Below are experts of layer 10 (counted from 0) of a mixture-of-experts language model. Rows are named router (the router's row for the expert) and show model dimensions 64-127. Each number is 200 + 30 x the weight over its row's rms, rounded and kept within 0 to 999.
Before each expert's rows: "raises" lists some tokens whose logits its average output raises strongly, later layers aside. This comes from a sample of Wikipedia text that the model never trained on.

# expert 29
raises: "ar", "er", "ak"
router,217,185,196,204,216,198,236,190,244,237,171,223,193,175,235,190,186,193,165,196,229,162,166,210,228,150,168,271,202,244,222,226,163,225,223,203,262,190,225,229,211,243,203,232,210,229,194,177,194,196,197,202,210,207,186,219,222,155,194,151,257,188,202,239

# expert 8
raises: "'", "-", ".", ",", " of"
router,155,190,210,207,168,259,196,179,190,168,224,221,154,178,182,230,213,190,221,176,227,173,235,234,164,151,170,168,202,167,156,234,242,230,198,236,162,167,160,158,164,100,204,142,188,172,188,200,207,215,182,171,214,199,220,184,231,240,155,197,190,219,219,215

# expert 18
raises: " and his", " and", ".", " and the", " (", " and B"
router,177,193,216,212,173,227,177,187,208,190,194,231,222,197,242,206,271,162,241,166,222,217,187,265,193,191,255,221,195,185,177,197,161,217,215,208,170,240,221,211,173,177,235,216,167,192,175,157,170,206,168,142,170,220,240,203,188,262,171,220,200,226,209,144

# expert 6
raises: "\")", "\").", "ism."
router,201,238,174,136,156,224,196,172,242,224,202,167,206,273,185,194,225,186,171,231,204,238,122,167,256,203,230,201,197,192,220,226,172,243,191,162,182,192,157,178,213,201,218,158,171,210,154,176,174,180,209,205,196,231,237,201,157,156,240,230,175,199,246,234

# expert 5
raises: ",", ", and", ";", " with", " as"
router,201,187,213,244,192,237,222,154,198,211,206,203,199,209,179,181,162,149,136,194,162,226,174,223,173,213,162,174,225,167,195,230,220,239,240,218,220,235,211,222,194,199,185,217,166,196,161,209,253,244,216,200,141,258,219,179,176,194,160,217,202,279,136,170

# expert 23
raises: "ew", "ar", "ic"
router,237,231,201,250,230,158,218,238,271,245,202,178,210,230,200,206,188,174,205,173,193,219,181,198,196,243,206,213,207,244,200,152,221,248,217,172,223,188,190,255,222,223,204,186,201,159,250,201,184,173,162,183,198,203,209,197,196,225,232,207,199,196,148,147

# expert 0
raises: "\n\n", "\n", " In", " He", " The", " After"
router,191,159,227,226,183,159,158,193,233,188,242,186,173,260,243,168,213,164,190,201,234,200,242,194,193,174,215,204,187,178,175,250,181,186,254,154,213,200,192,210,175,183,215,260,208,232,174,239,187,236,172,179,196,238,215,217,146,190,203,245,130,234,223,200

# expert 13
raises: "ed", " since ", " until "
router,199,164,220,178,248,177,231,185,210,204,205,157,207,185,195,189,181,181,199,221,219,134,211,176,202,162,178,197,203,201,173,214,184,139,208,237,185,124,184,235,204,175,219,201,204,173,204,180,187,219,191,242,179,212,198,165,228,251,159,215,136,251,168,148

# expert 10
raises: ".", "\n\n", ";", " ("
router,215,231,238,255,191,151,192,164,224,177,206,220,183,257,232,233,200,138,195,204,174,216,236,187,198,163,216,169,188,199,200,210,191,201,218,208,220,195,168,228,233,150,208,193,239,185,212,238,183,184,255,192,138,174,182,251,148,225,187,220,181,195,218,209